config = dict(
    num_hidden_layers=12,
    hidden_size=256,
    n_experts=32,
    experts_per_token=2,
    d_expert=160,
    d_shared_expert=128,
    hidden_act='geglu',
    moe_layers=[1, 2, 3, 4, 5, 6, 7, 8, 9, 10, 11],
    router_score='softmax',
    normalize_top_k=True,
    routed_scale=1.0,
    balance_loss=0.00448,
    balance_bias=False,
    router_noise=0.05,
    router_cosine_scale=20.0,
    init_std_router=0.0153,
    lr_router=0.000423,
    vocab_size=8192,
    norm='rmsnorm',
    norm_eps=1e-05,
    tie_word_embeddings='early',
    optimizer='soap_variant',
    learning_rate=0.00435,
    beta1=0.95,
    beta2=0.99,
    batch_tokens=65536,
    max_seq_len=512,
    train_tokens=313600000,
    max_steps=4786,
    dataset='wikipedia_en',
)
Below are experts of layer 7 (counted from 0) of a mixture-of-experts language model. Rows are named router (the router's row for the expert), down (a neuron's output weights, with its number) and show model dimensions 0-255. Each number is 128 + 32 x the weight over its row's rms, rounded and kept within 0 to 255. Numbers have three digits each.
After each expert's rows: a language model's description of what the expert responds to. This comes from a sample of Wikipedia text that the model never trained on.

# expert 7
router:155150152074186061177140108106127108123140159080073124145158118191094140088126160148123161140130138132057110119162132118125087108128135051152084153168121129151111120134127082096104149150134172123125159111116121219157059147133185154106174115062129117137102104126095119139135157177075167138148157160168074171153151120097131086115065121140199097096182123107175121129123113128086150141154179087078136105217133167084083100133128146148120142141164125123121112123080187153106099119168112172115163129120142109119142178100143152158123123091128136093127111074077149107173095131188186130117077105157153106113107183123111120135106018177183081122097177158119127114147114105148145144120142117071176124102140145097161173104170098104166087142079117090131170136110095123147110120145051
down2:062131109166109125129128147177128146128128218129099108125116124115091118120126168202122153175128176146113191120130131171126123153105125124023149099142156140121134124135091149108098040148199125207143204176162146091145127120118130126130138130163121071120108142133135120127077052190119132127132138171125103082131141067117089087120128112133124128156118124203108129115160131152128114094170125128126137168089086129104193131129116152126143138125093021129148135125161128166132123120163104112126114216127129141033148158149160133153122149091117142144108145124128129135145071144030147190140110118171129150118130179110189118129122134160123117199139072141103122130209180144041125154109115134106137120144111116134065099177128132103130202086149093122132129132083137134140138178139118
What it handles: Verb stems before suffixes. Verb roots and participles, often split before -ed or -ation, after was/is/were, e.g. consumed, ignored, originated, used, located.

# expert 9
router:181104100211128066126085101151142105079112170121131089146175181126109149167136164103220174121116153149118136175115099137139179162170095051180144167130124117166156095150080158134149118097125144130184148120111135136137100140166155165166127122065101117168118102108125171141120178168103159120123070142151137101164148091161158100138131119137079123136144101129143101159195124052098098099104143107152166123074116077129122112150123088208148146146171096098169140135145142085159135115107134134130180088145089137152155132101138137094065123150143106133106135083149137107144110136141150197098083140146162141149164098139099135045126106170085162054116095055128159153112111123151185067093150067098061129144156141201125087078133109139136080129116072122125084147124125145076115153106080
down0:137077114091194129123100128120158124094149129129147210114059131090130056103041145158063197122128076129044055111123128197144182126125127101123131077084153126104127106180175143125119141129065138165128118024166078104134128106127129142174078179082170120138201137120147131158084131131154178152128062180129128160127113132139132176103123122093125126098131118143131114133130127164081129128163118122140126051145105116136193109127128142122124130120165148126144111143205122134073127061125214138063101111127127161118121115137186137126157107179152146197108131119131125118167127114155138128125097123137164153137168128060131122124107119121128124145138127089087139154134091144095114072124133061104098169181145145117186081130137121219128126165152126171123122140129147163143167093113124
What it handles: Technical word fragments. Hyphens and mid-word pieces in technical, vehicle, sports and music terms, such as double-decker, Gym-na-stics, Lever-kusen, No. in tables.

# expert 17
router:121135103104122127099138129155142149168112130067140074165115133125129143112109142142139114061120125156064137194098111113148116079140155133145119134123106139122136101180150098167186147086146098174130119109157118136158116132136119181134105162085094142142095113159123063066073132133103105063095121116089183038140137163083188102167111113172121115125114137069136099155123151060098141193149094196160132111131147138135117133156120145189117086134103125099113187145134137120081070117065097110070136095131098103096147106127095121108117117074078097118125120141116150101194101160142150103125124077137091134114141178070162095133112149126133117082184070191132114077110057173102160111155169141167107136082066145103159140159106123062087139099107125150120176096224110127135070153151052
down0:133140102130114137093137131060141122114163131130145129127122134118138128094047130098094054124130113136094128127126105180153147117131216105133113128179205118133129122076157135216079128133104152100173123127167160134114150143130103166091081125063128146000178115168161126144124128157116072099183122130104207162126136103203183156095128133161135140168136136130165128164143176141113120121107097159086130133193121148111128127075128115153091095129120129122163149142110121130085140147146083085122163151097129122094145114205127179201097101123133136119137109231095146143101113084134103107129108041130129122089189159121137129131157118127186121089185126072101117177126126129176155115131116091119147137087126136128123097034145137172143065137160125104126142111157084124129131137113154
What it handles: Title and award words. Words and word endings inside song, film, album and award titles: Best, Music, Night, "Still Dancing", "Monsoon Wedding".

# expert 0
router:151106147169133100116094151151132114112175142084099128122113158124145129131171137129129117166120067223154123092124145128111124104089212196116075092133129131132098146114086076098173183157104130079144109142130137062093151106115152053114113140173107132143110101147151141086137105071122118133088138130142117168098120154124119108097150090118097149130129126176128171050198128176129100135136142058123055164184143140112090125104137128086124125158145118136133198116147152130108192140154097208089152128110152091062082073151120150108176145118164172150107160063152080074130095130106189105180074155136181112108140123166108112082156107098112135067135149137152109103161059117133121109099129180121146111120183162180035149169157153158143097144125144100083117119141097116088129127140182
down0:148031075049144035122164114116131095145140125103153091150162153063131109132115148101132128163144182237131197145149107119079148128125132134151144170139129105125162135190102180102068125119132102141113152121127129084131123135122203129138100125168126124123120124126131083126083127221182129109117127107141106151129132134099062122072105150132111128128124121127126086047166126154162114184095076119155173160132128128135115139158130128099087185125146143146120076146159126110112156137127104136118130131178133135177081137121124125149066110124138014132133162132128101122109131076111127092043119121182092133114122126117125132132156115180042123153129181124131134111208120114135114132061162128158071108123062192125088148116130128146167097170124060141128148096111054117126121135125126
What it handles: Clause-boundary punctuation. Commas, periods and closing quote or bracket punctuation ending clauses, plus clause-linking words after them, such as while, but, when, However.

# expert 20
router:127118130110177120129117108162070119137130091159115098127126169145160088149106143146158192144166153096198137111129173097114147102164199145139205112162140135186190120153157115146148133104068147132124131119178155136132093062182116133104107120144106147106134075169112120125114173157149138109157088103119146177158053124108068147128097108090097154085146088142191065174159130151162104163080134119100128125115109093139115127146162136108155168143060146117049165166110189131115064087122062110128192163149146145166188150148119105094090104168179110123134177109097177155092082148100119216122131128081106093119095157075121136143139139066168103133114129099062129140189131115110157085110067136161136093075136163125174157113108100173131175118150143109125125155093093166126100143096163
down0:167123021133117167043131173128126135132140080146133078146082129108120105111128139127120216126167138049096123131161144124148147071122081133057131130131128132116142122116117132101133122134153210133141112115160083097124092150129166095112124156142148137128123197151150111127122143130132072120137126164130099118093131128127176212092126156134130163127137106079131139161138093102118127146129120080108036118134060121084128147125133137113112093194191216099153146189146096177114151132090168071127128124141109105087167111132130143127091135155138080130148094155142121126134102097126112137132080127180145164133128114121055115188111114141088147109023195104131100136101120122225166047106075124130133110149143157144152163109111196127129139122189173058137102111119137134164120095129136
What it handles: Infobox field markup. Infobox and table structure: field labels like Genus, Date, Born, Coordinates, and pipes, dashes, line breaks beginning field lines.

# expert 30
router:098128119141141135086149088096104091148104133173093124136095115133164049123140125128152139216134093161146116146061095138143151069146212061150175128141147078093155114190144146143146077149104108146153154147117181160191171125131105126102128116084171124141144126190136083141062131145104128134098143098137142130159081164177129175101124097117073066133150174119076165065146137143174151146085103154129150194200158127181185146151087118131194109119120108120118150146117141144088129129128159165083148138088113089134130150109123146076176139147089066116134124157142118110083062104045142137160147062093158141132142134174093095129153110091105166147108169115117141120179089106090166127164164168131121141150148112085100142131139133077204122103119035151082099138088113124125157129132130
down0:126036138170149047187198069081130126138117095116088162142074113083128237140123119085137118128161064112168074181059186155134136128111154139153113102209165100125115127099155130096145127131111102146163106117156145128207050057155130195127105136125121078118157121121108080116124172125128136111150136136128162186151133161132126131082159111115081163127101120139148155128125129099110150124185140149081085010073188131179128137139125130136118084122109137104151062152126126174070153130123115096188206084121149124146145142130135189095108194155110129119130142160134150164128154127103135152173159139103123154117138090129124121131140106134129149116169167113132126126074136153126168114099148124123085127165122144146131129126161109060139141157123091167130134109141127106147193192128137
What it handles: Math and numeric punctuation. Decimal points, spaces, operators and units in numbers and formulas, such as .598, +, mm, plus or and and in lists.

# expert 2
router:153122186085112174153079189107109142064123154126126149104105138134105093098163143119124141138083107143148183121120140153112140074102137151114112105117071141201152139097125115120089143119136130106146113099133186155124084158142167092163144173088126135133110102095064166090065128134134060158114133119148068132132169073138089103125099141130090158153151119141141133144110161123141139133144177117102126163173150081131171164080145126124076110169145165058145138047139156120145103151110127178154142171111144071167130123087137113140170125102181127184049067143088127097179130066098122183107099151099131171162066189103139031195123120128125178197116132111097156161110150144178182159147160120163105204107165182095130123136127072056149134133146154141109099118126145103087126150139148
down0:243092128125133140080140103118094135124150139135123121109138134143100132112088129145129125082129121150119127075137183108078127124129143132197118135048122163098097101223139179176147161156122084113112125184133178140118110160160150196111176137128155149148199136141124102065112128121115124149126127086130143114129137123088096190133167175203181088132149133069164096137114185088108143176131192130134100128078099127112131120127125088114134172125117132153079111127112160047113153134139128118130142137166148083158179120190121071111165160085130163173078111128136174135136122123139130071173132182161114104128137087120074142242148073086153126122126130120081149145096103129104201105162085124154132111120049118123132104199131128188129122127134107078152132170132123086149100153123095
What it handles: Year digits, date words. Digits of years and dates, mostly after "in" or a day-month, plus date-context words: in 2013, 8 June 2013, February, addition.

# expert 13
router:124178118134075068134129107135158128107089080127170117101101129157093138150085120147148116170131120112121106046087195146185124128157122102149110147130100178151075130080119118089186129135124152161110097083050138139119080127143107091111095124147122167146126088122161065175132125062159093160196146154113094175192105115180093135148127152133101117137125185181107132173140107121149151086072131163083156133193124149138168146150131075120113102118089195134126142150205129136109128104142116157152109131222117140137142130139163127136119086112148075132124100163131125127145107096130115128127140111096183129081171178132168227100118097182159096147109138109076176092130158134101147098092151147182119030159095051096145125160099075158158190164137103145129090107117147150126134105109099
down0:102142196128113172124137142185152159130159128098130142126203147130128117128141127105135180192128142084131109085125130109172122117152142175139100059174111165143121131133132134136130128133133120126122144134124177161202198124129118166114119137113127107136111096139083137097139141123129102143179147075138126129168122171134119134112094123077157150092152138132113079177038115117140128193130115146125127094163142023125161139141135138103168128149132150079128142078058255141183224040133132093107077180098084106105127146131132144124177102190126142105167140127129142114110177124120127129115134138114121124184118104147097131134100110118123125127166124193129061136138128115186184120200126107143137112116162190117121118120135138195166139140129131138108145164175138128207069152105068
What it handles: Articles in definitional sentences. The article a/an after is/was/as in opening biography sentences, plus became, born and heading equals signs, e.g. is a fictional character.

# expert 24
router:090167112122137193122164155135096100119140115161179136150062105110098095200197112105119092123103076123131136090131119102125110098160100122111099116048098144173116153137206148114152150143103148140130129139219144132191152127151092139127124178121119161149098118144100116103130208154163157147114074118143180152123092123151123113074076134123122122130111142092161160180159169128167081198102126117180108062130108147119134162125147115134096102094144180158142128157169171127100112077135150171163154090062109096150105148097137118159129133173150217137109153084115197122183072101086123082074171173144055146097091158135109156121123135140133127197189124127128107134156074118099187077203116108121116043144148148190135138088119161129131147124135111142138127152138141159124103137106107
down0:120144138127152078075143123108208119147146116130113109178057128174100102123122107109144127173159096141161197177137128166131060124070126128149135146109156169119211130122122177162063137095126132083130109155068050091113153127154125114134116153136133127116124137141101132115139133116108127132116139114143177085127107122120130196093116133107072159129157126035172122130164184126154086135088100122097129149134064128139134071207109162130089170156064147132128122104147164178147136155126126130112138089163141138104094045161116147177131135124114128123164093076133146129097127047127151088100144123111109103129135127185145231038143161067178164091177125122127123110172095125162060075103091065141116131121109129134138160160206144190095121127129126162118113150126135135135132148108173
What it handles: Prepositions. Prepositions linking a noun or verb to a following phrase, such as of, in, at, from, during, within.

# expert 5
router:121123139197141110184070144104137121165085147100160082130116103132120127198129123118110193158132108099131099167171059102169114137174068168109138160140180140119119139148143112113127206093112141136228092153155129099048164119136146108163090144099152142137136151159080136164110087085154110168196090140114161124141107101109199117107156141142161140182085144090081150149145119151051142142161139074123113078105165133093133146131117114102144180127131188167107179063113164097113099133120183101195150147068169133152116159151101195127135106154111152107092125099114128124190193116220134142088106149169126116132131121142106122114152124128107173146148144114135157074094156115172118163080099144143065133051138177149086133129083109121140111133128170124122157135144181111116158132168167
down2:138155064157168103145140142116148132065167065118128116143064141123126143109125189128129118137127080149128140172128105130108116107112150118110093074127153125144097136071106085094134105129130130081128228183117144115136181173097125056126113050124069116091133131132046151131101137143084113190110139191109104145127085125130115092127129129154127131102125107126129136112113215126122123153141108104159172068135103107145136125175135132190106190114117114114131090165166120128162187135100153152168120127122140130104128123103158188151130079145216115119158146148101174107169151120114121043126110049086254144204105155126113150127146043081154127136109133128146085134152202099078129172126079097134126141170135124148129137110114122180126122172183151130160165133129094123114112139135163
What it handles: Place name starts. First words of place and country names, especially compass words and New/United: South Carolina, North Korea, New York, Syria.

# expert 18
router:176250102155084176096132154138123154133122170101133148088154196139116132157095147143136091114132191111121113112109113108176108115133100165087093124098112086137136145106155142160147160073140130158096176112114124147115141136077150129117137132066104127110093125091125097151105125192112170144116082096085172153139138166145154153155104134098120179083091131113129151123138080084098180116150158164219148078109169152137162193147097140155161183102117138103112116100123089102135123151161107121085117092220110102126113159163142189135134160148184087132075108116124199117177105192134168131145115146110163120152091172107078116079111116162218089138138130116098176084183140138117142182116130073132077135126179166079141154156194124117125137203095134130169135088152140100122134105141086
down0:129091129154152129171184128127136090146120124150069092147125191080127137136120100129134127164062168130098074255101078122100136142126142138178121169121131151123110128190120121191154168131164132131137189179169146130164157126166157130146104128138155128114060125255074001049082128169134129123132171171145135128122091143132129155121131149124048122130128192116122108128035123096141077182116115110150136170126151127134102147137144141126067138129124138190132126134111150114128111107065085130120104133099072129121142109128134113119141130052141117129125144163139137132127121156164104129133130126112123156087147126128132146134148151157157079127137120148142125132141131134107135146101118127155030126135187111183167191083128089119126111157079109129110107121139124061134139168132124
What it handles: Role and rank nouns. Nouns for positions, roles and rankings after a, the or his, such as editor, assistant coach, director, member, one of.

# expert 27
router:142134120111113103102132146146083123172128182122126103158177129099118179142132171086150137116117127181121158125111126157142142076118100122162158165161122155148076146176130122170151136078166102121066147120066115097127153168147166199124169143097119146060169115158155096123105146168064182142158167111145135104124121154117101167184107133160107087145105139080125139165110143083076176151096182140156152124122152144052136130137122093181160117106084147131136098159047113152122106139110090189101074116193125070093136131170133130140144197107115123025047082137148127143153163126159150152129143185144115158111133160153043120086093135144172091223128094085161147147102079117132164133137105179129068094120139129109170083095174112096099126165104130105143092088136122166099155166142116
down0:147118139086169088221063144140127122104172128152169093122169092118164161112122140143128130161139130127146131124123130170116093182164109093097163129134146149114172085123142100130150123106165122126109113135105148157144188106161114121127114133113140138146071173070110128111132113137154133121129114129133122139128149128112139184095048150146127113209106062120132129093143128091092107165154024116129140113136136104194123137147110160126145109132080161139211080127191108140118157080145107148107143137135164155159123204125134126198145107120131128131175170130091083093133155076129150130111111130150125034141096128129031184112025142126140149126121204126176118128120142051122123127134183121102147133125149137220138129125101065114094130078104129120198132127108185135140215128185127
What it handles: Institutional noun pieces. Pieces inside nouns for institutions, places and buildings, such as mon-a-stery, em-bass-y, Council, Commission, Ministry, railway.

# expert 6
router:149135143141092109138100163079115108130108130111127114123162106119109104100108113151143096105110146175097125217119139170142149114084178115136127158185165169100093136171133187102111107143129048154134157084105105085101140123125156171117161124123136126144134089099122148115155129134090128052106101083168068092135112181124109097152133137059137134133151104115135113171152120125055182108184167104097124111088168190056126114202109204068126084062182071126119154161116125125124094124111117116101144134037062130113150136091135139101136103105102110102137114110116131111185109115205134070128146114135136158147163138067050094125071172101134165168132094114161133131113129127109116090124200104114120156136095169144155064100091168063142088156131096178106176099122140147172176123160107
down2:009122126134170128154089106122137080075129149140108121104130128143110125241143085053134160135102207146161127099184129126166122132133101200137139128127108137160119184127095157108131102135075116181107137105111172197125132128126111126162136079174101128120082136075105105143124126083139102225178199142126089109103159118122173082132140128144171077128132120137043185145130138128140092140128127139027175088135067171111109121128152091102124120143136127165115141130129131148140135188144112116126106138122160142130087044094080104154100122089142103162159120129113141119144156124110062130135099125135129049095109124137130106155054120156124118086130127134120131129080138087100155098129129132135028118158173127128135124118140130123125136059120097148190127101152130137165155120149202
What it handles: Surname endings. Final pieces of people's surnames and whole first names in lists and results tables, such as Biff-le, Coh-en, Rodd-ick, plus coordinate markers.

# expert 21
router:108209136168131152144105148126160104108157128153158107142129157161160140163122144188059116104122145110154146138149142076082098129105126218067139158155195177106125092154075107100126079161164129093093108118117112146138126103150126143146193150151167184113175093200122130111142163078112128131087097163134171176069106149173144082122206140113102136192126111111103120117085111076130089135138140133156108169181134096099106159129104142121077078170184089096159143216149122127144140129115155087161120097093088152114119148116131125120187097152124158112140093161161128079088152075092164203136141141113173095173172111133125133058100100093107113166122157148115097102118066121115133127149101191122156104179127099108121141165134132123100131127149158024099143155074101167120149132177162
down2:177149155129091157148113143127152124122136146125150076122113160105136136136079122146135119098120175127074126124093121155138116147068110157115155075137158124100180093129120128125110123098151097126120113039125145146103108131178080093121118118137213166127164117128138171111183088101118059137147128247137127081140112128129107121125162153140111123162128132068120126089134127180100129055116012133111148103129119171152171121136118173144070086091136129138198115134152130127113122130142128166122129161150124131130095097049127098094127125148081129172126161125226137130177111102136126121087085095123120137126127119111110122138096189105111033183133121166174128138157145120157136147204119126076055089177151151114166040143124148133126141067142118182131168114038130135148110103161173
What it handles: Line breaks and headings. Line breaks after sentences, list items or table rows, and == section heading markers in wiki layout.

# expert 4
router:125162103179131106199126187130155118153121155152098090156083115085163080157116118121120116128106160123138112095111168070136166173132149111119145059086088086176182082183109148168134128133120120073178145127138103125151110167174164107177132157135159108109184228033136184223079095086131132154150118085150150166127107116147085139111114159144115143095102135105088148128196115140135111181146142099115113088078125111093129151100167190119154135176094086113169153070133155117153103155143059116122141149144151172160153124175116132096179128105129103154119154177184127119142110113124119225069173128113099120078070100117138125151103124127129161166185132095181139135132166136119086090124177122160161145112131198147081165167161110116143163116167123148112092132173111121124121109120150
down0:149151129141093223127131119128145115136151126151111112132109147133137120107103080105168119164089164124189129027114175130134117124105137120139106031092140142123121205168070172139113135065195081162140126121140158187120150141209147154100114159120108100133049137117126142120134126125174099151063134088128122144127110146156148172093097149126125145159124135128168138119152130116153127119141211127126118107089171115091140103122137117191117146064088122206115128145125087134142128199120070179134124121128140080132133139059087130130126127096104138127130154128175167093141109223139143123080132126099178140146126099137113077118104136128062114135092141099141119129096127136154130132074128063125157153111104130141090127248132086174129190062103115150121112101130127063058167147148121
What it handles: Year digits in dates. Digits and dashes inside years and year ranges, especially birth–death spans in parentheses, e.g. (1935–2018), 1137–1139, 2014–.

# expert 14
router:145159083117107084121163130115061109083113196123136056093134073091106107055164119151150154120109125161085179165132119105150169112140135095131137195136096159153104096170144159072128148104116129150105116105127132109097126172153107136103158146059153077128066085128107104113080148106142192107149071123155129130100161085047081080076094139122146096118152103111151138174164136104102136139153086077125145101106066136098153127131080160109135123114112109167138132163079105095109157156109156216134160179110094088096129139133126144146089138080076095125123092135137088136175161166211099171125064136200133117179107158113078142128116137142140100080151093162160157125140091088126142136097162111142133106215080140120147135095163132058155122067134115123156108086097084141116085155089099
down3:123126092121097122111138103128138116158101230130129136132195171121135114118034098129143135135168122115138123167161028160160126102151064123098214135108136144133043089042130091125114138118142152124065145126129170151066136109134051065128116123127130123127120133177127125084052128139155112136119120182131135099140158089128089147166131142110139128172137124130126114128168138101157126181112130049104114181112140133238099126122130139103062149099133174129178038100130133125152172161106131080104122141065114124120127123163144155140110131100132109086119131123111143129117090125113110066154093122150155105095122137120136114146126129039136145118124129141128205144129194081118145143087178161135155120144157141133119156128114127105029099198124129122136157069110081093127128094120149
What it handles: Foreign word syllables. Syllables and endings inside non-English words and titles, Romance, Japanese, Slavic: Señora de, Partito, Henjin no, Santos.

# expert 29
router:069099103093105125145094097127107123129117107145118112123106069168162144138113139093156143183111125163064167108174186094136146137114077112170144127129104106124153058122137142150158120111116127109087165150093130125121131123149085071158103139150080087109138194153109131100124106105144144143169127198067146117177137115159101127084221096158123093099036146162172113146091194174084120187136130149154127104113116113092129135138121116150094154170085213144136133112104065067083134137107084148114144106124067124100089107092183127186112092166142221171126121142106093168182068145156117131128093083109136113125149131105108152122150072140183158099114119133139135116067148053127109130071150101115115163133100116189120094115093119160149122160088132149144223183104121147153125089117137
down0:163133224127111175143180185107116123123150125111140130131225170103153129145091111129121138182107141126158127115125111123156099133128126144119104121116128124188135107117108131145113131117101122130116140146137128090202090152130093127106137069079153126158096105124104129148121107123082015138104086134204145087134105152132158132120114099099125126090224121141118060179154127126099132129136115161108129097092197145186164152085100112174159124127121076119146137131100122131070161130230149149057121114099126128126140108122123139118118122113160143149124127135135148136135159098105137121155090151134094155094161072198102146128152128142125169206153072140148121145151039124072214102110114132178177164101139108109119231194099142115128104065120163122056112130158123133134124168115075
What it handles: Determiners before nouns. Determiners and possessives before a noun phrase, overwhelmingly "the", also its, their, his, these: "of the attack".

# expert 22
router:121139151132140117197141150100170216112092118166157161119096130145158173115164111120126139141146141061129110116125167115100106126133091164126163131086141104110145096133167167092127142165146119129114166109115128163141083138087153181176160123173082157149159149211146093161163125070204133108092147140084166089128083133162097164129119107069117115161155119088091107155083090137160131109064157123086168171099122089180122099138124102206146113075094061159139091144201102125040103054127128174117159156128072158099127118134171122100136143169101156108173147138140113134092110089085152138111106131158166138138140143107179151135149125153068152066125144096088096130104149148157126147104110109058138108168133062139101144182131139136135152084110146126188183137135107118089120071037128
down0:123129133065057127128171119195120084157134151115117111148134121131119123177133161111102156132026129089125134151165141073111117162087088124185136142127131126097132127164129097128149160097115128097154031130131077122122143128130182131122167146144125164138121073143199191178048133138148153124163113090132191128107173122052131130125137126124183128123116130096138148165138054127139139170123161134169132176117089139091128093125182141114130172091146168163154140213121126150180131143062119167144184130113054104127139251141139187134151129121079127084144177127099098149136095126131130134130159178097131134091138115113093134126105132129147127128145134120129126112136100154127140187067128056128147136150154170124136087118156059154057092129124060052115127130124134111099122176094096
What it handles: Title and name starts. Opening quotation marks of song or album titles and the first capital letter of names, e.g. "Not Gonna, Ivo, manuscript D.

# expert 19
router:128091098128120121115171108105144073116159104089049144091097155188177166098099139098156120160184121114067123115129124125104126118130107167171133175081116106084151069122107125195088105175127129134132173134113131149179090115118161120112153140134100138161157130088127067120203109150128187175133149132111131145196110144145128113192140143191113148139202104152153125151123117097183112102145184213114162177122185130103111156082130124107144115154072118138074152094125092127134137121185138151158135100157146139108090174119069199109097145105162102137155117113113131137156093137130144124144139160155090151115100112159126062097185108117148117092126129152057136144129158080139158191135097155126071182155181147124159127138100149138133122214194170124091184123085098148130223108112084
down0:196128080089158121180119126135218137102129178135133138156149107128132178114143149139126139167103146130188152177172159120103149128127132127111098019088152053103161129128126166108170140128148167129120080048124113052127131129102127078137101117103116065143135128155121134094119099134133102139128075235139126118139123162116103128080167122086137178130064102129185153124137157165127133140115131146159091121063104086167127153128183136119123114099137120120128106255111182123111205130121132129128115206108106109170125134131110111119128095107132138136114179133071185141127110101123084133093128127159116138118178186126109128078118144096112082100119037116127190114148125163129136117151092139087137135168124129134149115155152124171142116112118063161116143130138127084157131126125126
What it handles: Sentence subjects and auxiliaries. Subject nouns and pronouns before the verb, and auxiliaries had/were/have/would, e.g. the population density, her family, he began.

# expert 31
router:129120137138127110117150086085151149185116069139100159167085101120136121128121102109096120136059117159160152145173074165121135117181140153163135113112161135105132173074159134141123087137139176163094117152118183178130081142163122125150080090140156125127121164145126098115119183162165121071117160153096092147140103062101129085118082140134151126113128133128118094123171207086199109132134048088101127169170136095094118167102193146111153132170122126127163112162186139139084121154119101150157168117067147153118066140178113062148121137149167090163128075136154133117122082117118066179133168133146160123082089112188181043190090203136120090190144135144120138069189163100113113151129093105160189162092116125155100121118159100168113139132167158085085159104165150166146125179117176
down0:177169145126109128160090105133130088102114128128123167131127068151151149123030122167169081089147175138116111104173138072114100155122155136123123131116134189122158133107109116070152121139157078170132154139138097093101195183120115098136089098128062126057153157115145119112128100123152130193189163099126090132034135177139137136128124137110121107102137128122173121150070160135127123132128184132174126136128116110128111159165131123154127194120225084119131137153136100164157104155209109171102177134121137195124107129091128145147158087128055155167204133143128069118155048130126162138154148097128122151142128126127141139094137162126118098180145215144108169145105128072096118122156155159159183092134162118128166105129085100117165132185179133150132098121255119139130106105135111
What it handles: Measurements and coordinates. Digits of quantities with units, coordinates, molar masses and counts in infoboxes, e.g. 378.53, 41°29′02″, 577,000 m, 6 ft 4 in.

# expert 1
router:165133118104159145132123139142095128086097152095093079136159111086085150115168127099070096114144117102163166133067144118164071124102076086089129165147170091134102114080110061171117131151150100158165123112139115093145160147122108109106095171128114114093126083100156159147147112079115137115142147147173099086091117069136148141151135101151148125095117113071155097114174099110098083115113112170069105150133090114167183074155090152150203158067082121143150139044149087184153180142148152155113061155163096166164123120180117070105131170189127133124139133129111107114099137134112119153143121131117064030111075115146128161191150085131118098118113155119161189137100206115122170155130102097080156093095158232102130170138131130120156098139100114093098173151170155168118119119192117
down0:128096126123204110126134135127103230134072106134112135134107138135128202134099143242133088108171119181105133114129116133185118047130168043153127185105128141180099141155162193151091130113158098119128130185126126168186099138118188198147127117175097064129123104117165130125133137146150157131096128091152139160125167145118130137111104147169179131178117152146127173180133146157119205129132123176124127079087199134056117128188147125136093161100082086117123094118120119138122144107113138085133116133151121075126129108133091126153122047159130151144135149143100117114118085154100089098124143113127145146158109054105130127207135152096156165143119126095158140119128161090124090178124074107108100125146188125122109100122160145157119129249129157117138132144102134115149147166201125
What it handles: Non-Latin scripts, abbreviations. Bytes of CJK, Cyrillic and Greek characters, capital-letter acronyms and table pipes, e.g. アシ, ТОВ, AAMD, SNES.

# expert 3
router:157130082140107105130114125174129160148125109166117137147152052164128135062104196130121125132118115074112131123143087196130137190176073120151122166107179170135109124116175123123186129110132151129122164099107152170127102143124125125070172198128164158087122160148139098135094121156155069146127108123163166133103161146116182105127145147097177168130155130155120125090125127133112122142150158102092187139075103135114153202138079115127109167117071124086128144174122177157149133151098132066137125127094146093128142145255101141095072121166116179135150118193159151165172205157129128131119104112091150124189169194132109121121119132125147160174055154158107174142090103126140139180087136104103073141109145140046096158163104128133194144132073095137127122167050150152131163116175098
down2:063126142141062152138099203167176139128119128134152127112129150135109172123123123130155179177132127097169124113083125192094061069114108160125143097137197077127200121128234133149177121176159143077130135105104132099121144146086121134110077105108137096127134130135171134083129112203129092141083180104111134124108163149133118130140154088189212109125153118173108089071153108163115132157134070124115152105104159173123099123125134122091140143138097078133143089093153130233049132137098181129125120115130128119128094167126149135155108111144055123141130113148124177125142125113130168130038138149165143125121126168115105152039124177086127134127090108132135109163077124157114162092148233121154156127095145139177150138169091127119132096128126078157094143130079154133106177113179101
What it handles: Capitalized name-initial syllables. First capitalized word piece of a name or word, often after a list separator or by, such as Sa, Ra, Ru, Pa.

# expert 28
router:155099122097109098102155089103064110122115110128099111181107151157162146123101151154158118145095086174155153118055135138121158116134096118140175154148126156119114121157087148131180152149166174138123138161156120108189167136180095116111107116095138092152112165082145175176169127049159130151127103181119144050128132124109049184165177181129113145169093165096153146181149092136082090146131143162094124190133187128130101140114128065173092094148149172158132162105085187077106131147120072110137215108073085163147124131113145141150134093076131144154094103070138082121171127117189140109160049141157119128079149118104118097163110120187117120153127103117170143125144203171098131130172112131086074132151126095141135119068115085128096124113150111116094069138122152163129142159210082
down0:126105076155094101115125117100126113049127141122178135121125168107121021233151116198133140116144140123122122130124104224128131071152118126148127155130141158129111123121145094126113117105124108128141135124110179144128107089136052143109128119109130114129132163118136112184095132096217099128056094141126120126123180137183134163151149156089130159122145211204135135111145127146141146129127140132135073097138108133123053117116151135109036108132142137173101176093092121052126128128144189128158106121179147119090104124080117139146135148080248094127131129132108134096130171152123133072127130158193142127157124133125128098091121108131138129198134031135132140072146129166133111120067128122125196132094102110123165157129036128132142096117137130120138133116138058157131080147173141
What it handles: Adjectives, mid-year digits. Nationality and period adjectives, word-final adjective pieces, spaces, and middle digits of years in headings, e.g. Ottoman, coastal, 1870s, 20th.

# expert 23
router:140080143084148143156148097063170099089144141126118063071168156151122170131155078196145166173182100120103130131123147093136149114112082156086078113092093083127116138144152109100126142201171164080155113150105160143168102108167085131148068144083121126174126116045135109128165152141134144139111084149158152178147147098196145159119080082090046109090168082132172110107089132123231105119130108090099162204140134158051108154132117133124087131105169155153133109085151130160142113158150113052118140161131110094095173127111151077151204152126090148141159114106121144160188096102141146131069142110158126118149103128173118144059126136136099126137105193134127115102154127121128120142161106084127113123121130069111131180133103173107191178118073161103101124163109167157117175132110115
down0:125144126157109085185039134128136170145127087124128078122132111097128130104145192075166121138178124137120161073087118137101105067108123121160117067107134152201083091121134120122166127110170129124081090126107121131128213097119121148162154042104091120132091067185102120052123141139147116134047116134073142129143128131128097210098090101078146132120156128129138130100163108162104110128128138168154141152144150121050059116135162081133124160118117133133130152099117130111113129103081114025128130132154122129110134137127129129132082130162137127079141131054077066142124081124107129218098132085121122149069136162128039184049126206184108120194127108119097111136130094153191097076149111159102084128134107123178128167112127099141121109131128141106152133109110126137110126127147148
What it handles: Sentence-opening words. Sentence starters and main verbs in narrative prose: In, After, However, According, The, plus "was" and "is" after subjects.

# expert 26
router:059119116121162098109120125116116156140125091099156131166136105113149145151158150160124176170182143119230137116170163045167137124140136156145156104085163129138147155103104144092111071137120060152102091102125109119149102084147154126132125133117103134151143169152104128151105115075077145142150139087135128128104132098143164104120139092076200119120053185117100119163172127056108105154131148109122106158104129172153127112150080066112184070130128113160103067128136105119142124183148153149124149137131131154158181100133184136093115073173183161148094115086118133107114125150076120132134214115043164162111168084121136142069101145184108181148123127105087104155077053135138120123156162200156217102144146086157127110153088124176117144094094063185099083118135124134103091156107128
down0:194136144107144162117122132060186129128021123132130130131145129129141136140160116140122126147100212152089096114109202135151138110134150107128080139117117109157125095133136123136096128120118109126119140090142152125119136166114127154031218144125167070119086123131154155121081126128115187113112121156110128126094114109093149071117136085175158124115127140081063148119128140100140097121173127146168152236133144123129111101142138126081162114153174145128125140139143128097155100086140112116106113114173120146052118142153104116163122137168129177101121132127150115125130060132089171109135134108131133089121048130062172151086215168115155098131125102086216113122114099053091180118136081133223139104073153131086127130141147102140081124097168167182122142059141180157131128067081147
What it handles: Chart table punctuation. Opening parentheses after country names in music chart and sports tables, plus table dividers, pipes and list dashes: Belgium (Ultratop), |---|---|.